config.yaml
hidden_size: 224
normalize_top_k: true
routed_scale: 1.0
vocab_size: 16384
norm: "rmsnorm"
norm_eps: 1e-06
max_seq_len: 2048
train_tokens: 291000000
Below are experts of layer 8 (counted from 0) of a mixture-of-experts language model. Rows are named router (the router's row for the expert), up (a neuron's input weights, with its number), down (a neuron's output weights, with its number) and show model dimensions 168-223. Each number is 200 + 20 x the weight over its row's rms, rounded and kept within 0 to 999.
After each expert's rows: a language model's description of what the expert responds to; "gets" lists some tokens that make up at least twice as much of what it gets as of all text. This comes from a sample of Wikipedia text that the model never trained on. Tokens count by the router's weight.

# expert 29
router,167,186,194,215,188,182,175,233,231,186,201,194,196,167,209,206,223,160,197,219,221,183,228,171,187,185,197,197,200,158,187,214,196,181,231,215,193,161,189,183,202,197,172,211,173,194,200,213,195,191,194,213,207,179,202,222
up0,190,204,197,173,230,186,200,196,193,204,197,185,137,161,201,163,187,209,206,225,204,174,204,218,239,178,172,199,220,188,208,212,198,185,180,208,176,199,206,211,203,220,185,186,195,186,169,187,183,165,182,240,224,171,212,214
down0,193,208,210,213,154,233,213,200,214,213,206,216,175,202,195,173,172,192,200,173,211,213,188,175,178,221,199,178,204,217,183,205,202,214,178,193,196,223,189,245,165,204,184,208,233,201,218,211,229,172,204,205,201,206,228,195
up1,237,157,208,199,166,221,189,169,199,201,195,214,169,147,183,202,190,167,189,195,168,216,195,214,218,215,219,208,183,195,206,203,192,161,170,202,224,209,200,219,205,238,196,193,191,190,208,201,228,210,209,227,186,211,195,158
down1,230,211,219,170,179,224,171,209,222,199,200,189,196,180,196,222,166,204,185,155,211,209,193,191,187,188,189,206,215,219,189,179,214,192,180,225,161,205,230,204,193,196,203,210,230,178,175,220,199,208,195,198,180,227,176,175
What it handles: Verbs in narratives. Verbs and pronouns in story or biography text about people's actions, such as do, did, had, him, moved, received.
gets: " to", " had", "ed", " him", " was", " have"

# expert 63
router,190,189,169,178,190,208,187,214,159,212,178,199,215,167,215,203,208,211,217,205,221,184,189,178,168,214,213,189,192,209,191,227,257,201,239,224,194,223,222,188,230,166,211,212,191,201,220,188,199,230,222,182,227,204,179,211
up1,184,163,223,229,194,202,196,196,189,240,214,183,154,174,229,198,174,201,180,179,192,168,199,203,204,228,178,146,209,184,204,202,218,178,204,189,188,228,195,245,182,219,210,202,214,190,222,196,197,194,210,193,210,175,209,193
down1,211,191,216,187,149,217,216,200,189,216,220,223,201,219,187,233,157,221,221,229,181,215,200,195,194,202,182,152,209,211,203,186,195,175,205,224,178,204,194,251,213,213,202,172,204,178,214,157,234,176,214,178,215,198,206,190
up2,216,201,171,175,240,183,185,185,191,154,171,210,193,200,201,187,224,186,209,238,222,179,228,181,221,182,220,197,204,204,207,180,188,185,184,224,219,199,209,182,199,207,196,231,199,237,181,197,194,196,203,215,193,167,182,176
down2,184,191,207,202,200,259,152,222,159,192,196,203,180,233,208,207,212,208,235,180,210,199,206,188,185,197,216,195,186,217,205,169,194,225,212,192,220,180,242,191,224,200,173,177,195,199,207,199,202,177,239,177,193,168,231,192
What it handles: Table and list separators. Pipe cells after a row number, country codes like GER, USA, and dashes after names in sports tables and credit lists.
gets: " |", "-", "|", ":", " –", ";"

# expert 45
router,191,212,208,181,214,199,162,212,207,230,167,201,228,167,175,220,190,204,225,217,194,189,205,184,170,220,185,191,151,212,168,208,186,198,208,225,188,195,214,194,191,189,189,211,229,217,209,186,209,189,196,218,161,244,172,181
up0,197,207,200,219,171,187,191,199,187,198,214,187,215,206,234,193,171,242,191,206,189,226,199,194,196,205,213,221,193,191,231,213,232,218,202,242,209,193,201,203,167,222,204,201,182,209,212,204,205,179,212,217,207,171,184,229
down0,201,188,182,217,183,184,190,229,167,239,178,181,193,177,228,199,212,216,187,198,184,190,227,200,216,202,177,172,202,177,211,246,200,236,217,232,214,202,189,177,180,192,217,205,213,241,222,187,200,189,212,212,185,236,198,235
up1,217,198,202,187,214,175,189,201,219,238,138,200,233,213,211,210,177,188,194,201,216,216,216,206,215,200,212,194,189,213,205,186,196,216,165,195,188,214,205,210,167,247,182,167,214,211,208,187,197,203,179,207,203,235,207,206
down1,211,202,235,171,209,178,165,193,226,194,192,201,204,200,211,208,198,192,224,191,200,203,199,170,205,204,213,204,186,217,204,216,178,177,215,186,192,218,175,188,195,192,203,217,198,215,201,193,205,192,190,214,232,234,218,182
What it handles: Locative prepositions. Place and scope prepositions "in", "within", "near", "during", "of", before places or periods, e.g. "institution in the nation", "art in Soho".
gets: " in", " of", " the", " In", " at", "In"

# expert 0
router,184,178,199,160,186,208,169,195,202,226,194,219,209,166,172,175,221,221,208,226,205,224,172,176,181,200,201,195,191,205,196,208,230,200,167,239,187,216,224,179,173,173,193,196,218,192,179,184,191,220,235,200,208,206,212,215
up0,220,207,195,207,183,218,213,204,191,236,176,173,201,180,193,133,225,200,201,228,207,161,213,187,146,214,209,186,204,213,220,202,177,226,193,208,183,191,182,221,203,198,230,193,184,161,233,189,225,197,159,197,214,224,239,191
down0,191,202,218,180,193,168,219,201,234,160,214,204,175,206,200,184,167,189,177,184,247,212,199,208,217,209,176,182,185,205,197,159,198,201,204,187,181,220,185,169,214,204,222,233,218,195,229,227,208,209,194,217,222,190,211,214
up1,209,224,193,234,209,229,230,185,239,190,193,214,246,203,167,177,193,222,180,199,167,202,173,194,207,179,185,220,185,193,172,195,236,202,195,205,160,207,175,216,213,192,163,174,212,195,187,172,171,173,186,210,204,227,190,204
down1,174,194,215,186,195,168,184,180,221,207,199,215,192,224,189,236,197,194,206,180,189,191,222,167,225,197,226,202,203,222,228,210,196,208,218,186,182,186,165,191,229,173,216,242,193,194,181,212,164,225,222,199,205,156,245,214
What it handles: Table cell separators. Pipe separators, semicolons, commas and dashes between fields in tables and lists, e.g. results tables, award lists, missile launch records.
gets: " |", ";", ",", " (", " –", "),"

# expert 17
router,173,191,163,205,207,202,139,217,198,185,208,191,225,196,202,214,184,193,231,207,238,184,217,228,232,213,210,193,177,238,223,190,183,203,221,213,194,174,211,184,225,204,199,229,189,208,206,226,189,206,237,212,206,201,179,178
up0,211,187,195,238,251,192,195,216,207,195,219,208,182,200,213,198,227,207,241,161,225,170,197,196,166,219,147,209,188,198,191,222,182,185,202,189,209,201,225,202,195,213,195,211,162,215,234,215,196,186,225,197,188,197,213,221
down0,197,211,189,165,166,194,176,208,219,202,236,214,195,211,241,198,203,245,185,219,196,191,196,178,168,192,224,185,181,213,175,201,200,165,233,192,211,234,185,168,187,185,192,194,206,188,231,205,179,191,191,175,201,181,190,190
up1,231,185,191,205,241,213,192,202,187,195,242,189,216,164,222,197,200,209,238,226,196,178,209,208,218,187,188,227,183,183,167,204,201,201,199,197,232,187,194,210,194,197,222,199,186,226,205,190,196,228,186,238,202,161,180,201
down1,209,198,190,191,205,191,205,198,220,246,215,168,189,189,208,206,198,209,198,179,202,211,197,216,226,223,231,174,169,169,208,229,207,213,180,215,215,201,196,181,194,189,172,193,161,202,208,213,170,243,189,178,206,186,188,195
What it handles: Prepositions before objects. Prepositions and some verbs that take an object just after a noun or verb, such as of, to, against, during, with.
gets: " of", " to", " in", " for", " by", " with"

# expert 15
router,159,205,213,215,193,222,201,194,208,162,160,197,241,170,201,203,154,172,182,205,191,199,186,156,213,183,211,172,188,171,210,202,197,195,181,197,203,169,202,229,212,207,194,216,224,197,199,215,160,199,201,217,244,231,163,198
up1,173,208,208,205,192,194,200,193,235,178,220,196,203,199,186,205,212,211,210,203,207,214,204,189,184,195,175,155,217,163,200,233,182,176,212,216,155,201,171,200,223,197,193,218,228,174,222,178,223,221,212,167,204,232,204,181
down1,225,185,192,206,194,211,173,195,173,143,211,201,201,218,198,187,187,177,203,203,186,209,215,200,232,224,194,239,197,205,224,209,194,214,184,168,209,177,165,188,201,175,208,227,179,178,249,205,210,195,194,180,196,158,172,231
up2,185,235,226,187,200,196,204,186,191,198,216,220,199,191,208,195,147,177,208,196,202,201,183,197,227,210,164,195,185,228,198,206,165,208,190,184,188,222,211,202,163,202,193,216,246,229,184,211,161,203,190,235,225,198,177,219
down2,218,187,189,215,254,222,192,209,191,193,193,184,187,190,192,242,169,193,210,253,201,206,206,186,177,209,200,176,236,210,176,206,199,204,186,204,183,199,210,204,235,235,198,190,195,221,182,204,188,184,222,205,208,215,199,237
What it handles: Compass and participle predicates. Words right after a linking verb or distance phrase, especially north, south, east, west, located, known, ahead of "of", "to" or "by".
gets: " to", "ed", " known", " is", " located", " north"

# expert 18
router,189,221,177,205,198,224,193,166,224,199,186,211,227,173,207,243,200,213,161,174,208,211,205,193,236,199,197,217,209,205,207,195,169,187,186,214,230,184,213,181,190,193,195,211,225,178,211,180,204,212,176,182,213,225,161,183
up1,178,211,211,171,181,177,174,200,199,183,202,165,231,179,214,189,178,227,160,207,192,178,227,236,179,198,212,208,185,232,219,241,198,162,190,202,196,222,178,234,197,178,220,189,188,173,202,197,218,206,165,177,191,190,198,208
down1,215,207,236,229,189,226,209,193,233,175,162,183,183,193,203,183,165,176,196,208,198,185,176,191,220,199,193,149,206,168,203,191,213,192,215,159,195,191,206,195,184,186,193,181,222,185,201,192,159,198,190,201,171,175,211,194
up2,220,186,176,189,212,201,203,181,184,214,198,195,204,159,190,236,177,198,195,195,191,158,222,216,181,205,217,184,241,179,136,233,214,217,216,176,180,218,203,185,199,200,197,177,220,179,205,192,169,165,187,183,202,204,221,188
down2,204,187,205,205,197,207,247,196,209,210,216,201,195,183,174,221,179,190,244,172,208,152,212,155,216,171,214,179,204,197,179,194,209,180,200,211,197,212,228,220,236,249,187,196,230,204,205,203,210,192,195,201,224,207,180,196
What it handles: Digits in numbers. Number tokens and digit pieces, mostly in tables of scores, money, statistics, dates and measurements, such as 33, 129, 430.
gets: "0", "1", "3", "4", "2", "6"

# expert 13
router,196,210,174,213,206,247,184,185,217,194,192,188,211,198,170,218,191,188,220,194,210,223,160,209,186,182,222,226,210,223,202,181,190,190,203,157,229,220,229,217,218,190,197,221,213,176,213,185,232,182,213,205,214,197,214,203
up1,159,186,218,187,196,223,211,192,205,229,165,171,206,203,161,195,233,230,230,189,196,200,188,196,170,194,229,205,173,173,211,202,174,198,180,202,200,183,152,197,200,192,188,214,206,221,220,206,192,213,189,180,192,217,204,214
down1,218,178,208,202,231,178,171,229,187,205,210,215,201,212,171,230,192,210,214,203,202,237,194,203,178,171,185,198,178,200,203,221,180,188,216,219,208,202,227,207,193,212,199,215,230,196,169,214,222,199,183,180,208,217,198,169
up2,214,207,191,167,193,192,162,190,239,181,200,183,197,214,196,208,204,167,203,197,177,203,228,200,178,153,215,180,202,180,182,178,198,212,216,168,216,196,200,177,206,225,193,191,202,197,224,178,200,200,190,190,210,187,237,136
down2,232,222,197,217,207,248,187,222,235,206,199,219,172,195,218,206,198,206,249,225,229,185,194,162,185,193,213,175,224,208,188,156,224,174,150,184,156,220,228,212,203,180,195,210,194,202,186,198,194,188,193,193,205,209,202,221
What it handles: Coordinates and numbers. Digits, degree and minute marks and separators inside geographic coordinates, times and statistics, such as 41°42′, 2:05, °N.
gets: ".", " ", ":", "1", "0", "′"

# expert 23
router,194,174,245,235,173,208,170,203,220,161,195,205,209,198,162,233,181,188,206,209,221,191,195,199,169,186,207,197,224,208,198,191,202,192,237,213,177,219,216,201,196,180,181,225,172,209,217,200,199,203,163,218,183,195,188,201
up0,183,250,203,192,196,206,224,228,200,186,225,194,172,213,214,201,213,185,198,209,187,187,237,156,158,161,209,172,176,186,225,231,191,200,195,200,204,200,203,195,205,233,192,205,178,215,204,171,210,187,172,181,194,213,206,153
down0,188,185,213,201,170,149,203,197,194,183,239,211,196,219,172,194,233,188,191,179,197,202,175,187,215,192,173,197,205,182,179,180,195,189,192,214,202,212,197,212,185,221,164,237,211,164,197,211,218,185,157,208,197,230,212,248
up1,208,173,215,222,213,213,186,174,207,203,218,214,214,200,188,196,187,201,219,216,191,225,190,223,203,204,185,193,195,184,179,221,206,175,242,220,184,209,210,196,204,168,220,196,197,182,203,221,222,242,162,184,197,193,159,200
down1,201,196,235,223,186,222,196,172,161,171,177,200,217,174,222,206,201,206,226,224,189,220,170,205,210,230,162,190,236,226,201,184,196,168,242,156,159,169,209,188,210,204,198,211,191,191,238,186,180,191,197,234,208,238,204,156
What it handles: Main clause verbs. Finite auxiliaries and main verbs right after a sentence subject, mostly was and is, also were, been, became, began.
gets: " was", " is", " were", " are", " be", " been"

# expert 60
router,201,243,188,207,195,213,190,207,196,243,198,174,227,219,184,229,175,187,234,218,178,193,179,208,213,171,190,209,201,227,173,222,204,237,208,210,169,186,215,210,159,201,210,212,233,210,176,230,204,177,218,198,189,188,181,183
up1,197,194,208,204,151,232,222,226,195,173,192,216,218,183,189,203,192,179,209,217,180,214,195,190,197,200,185,197,227,170,228,187,206,163,207,198,248,216,215,214,197,194,205,192,219,179,192,206,167,211,168,250,199,212,190,169
down1,176,195,182,244,205,269,236,202,186,232,203,220,178,163,217,203,204,193,214,208,172,173,225,150,195,179,192,207,197,206,191,207,186,167,221,187,246,174,185,204,210,184,226,198,227,204,206,195,201,211,211,245,207,202,212,207
up2,196,218,184,207,158,215,211,212,182,191,210,223,203,275,176,190,186,194,198,197,199,242,218,173,200,160,223,201,177,247,188,196,191,193,202,187,217,211,181,229,171,217,198,198,243,178,207,218,209,166,211,210,211,222,201,208
down2,217,208,206,193,208,187,220,185,229,182,210,215,228,223,210,217,193,212,203,212,243,178,210,194,172,233,187,168,239,206,206,221,203,214,198,235,196,198,216,235,228,263,217,194,188,219,177,178,202,206,210,213,181,204,187,167
What it handles: Prepositions and articles. Prepositions and the article the in running prose, strongest for time words like during, after, following, through.
gets: " the", " in", " on", " of", " to", " from"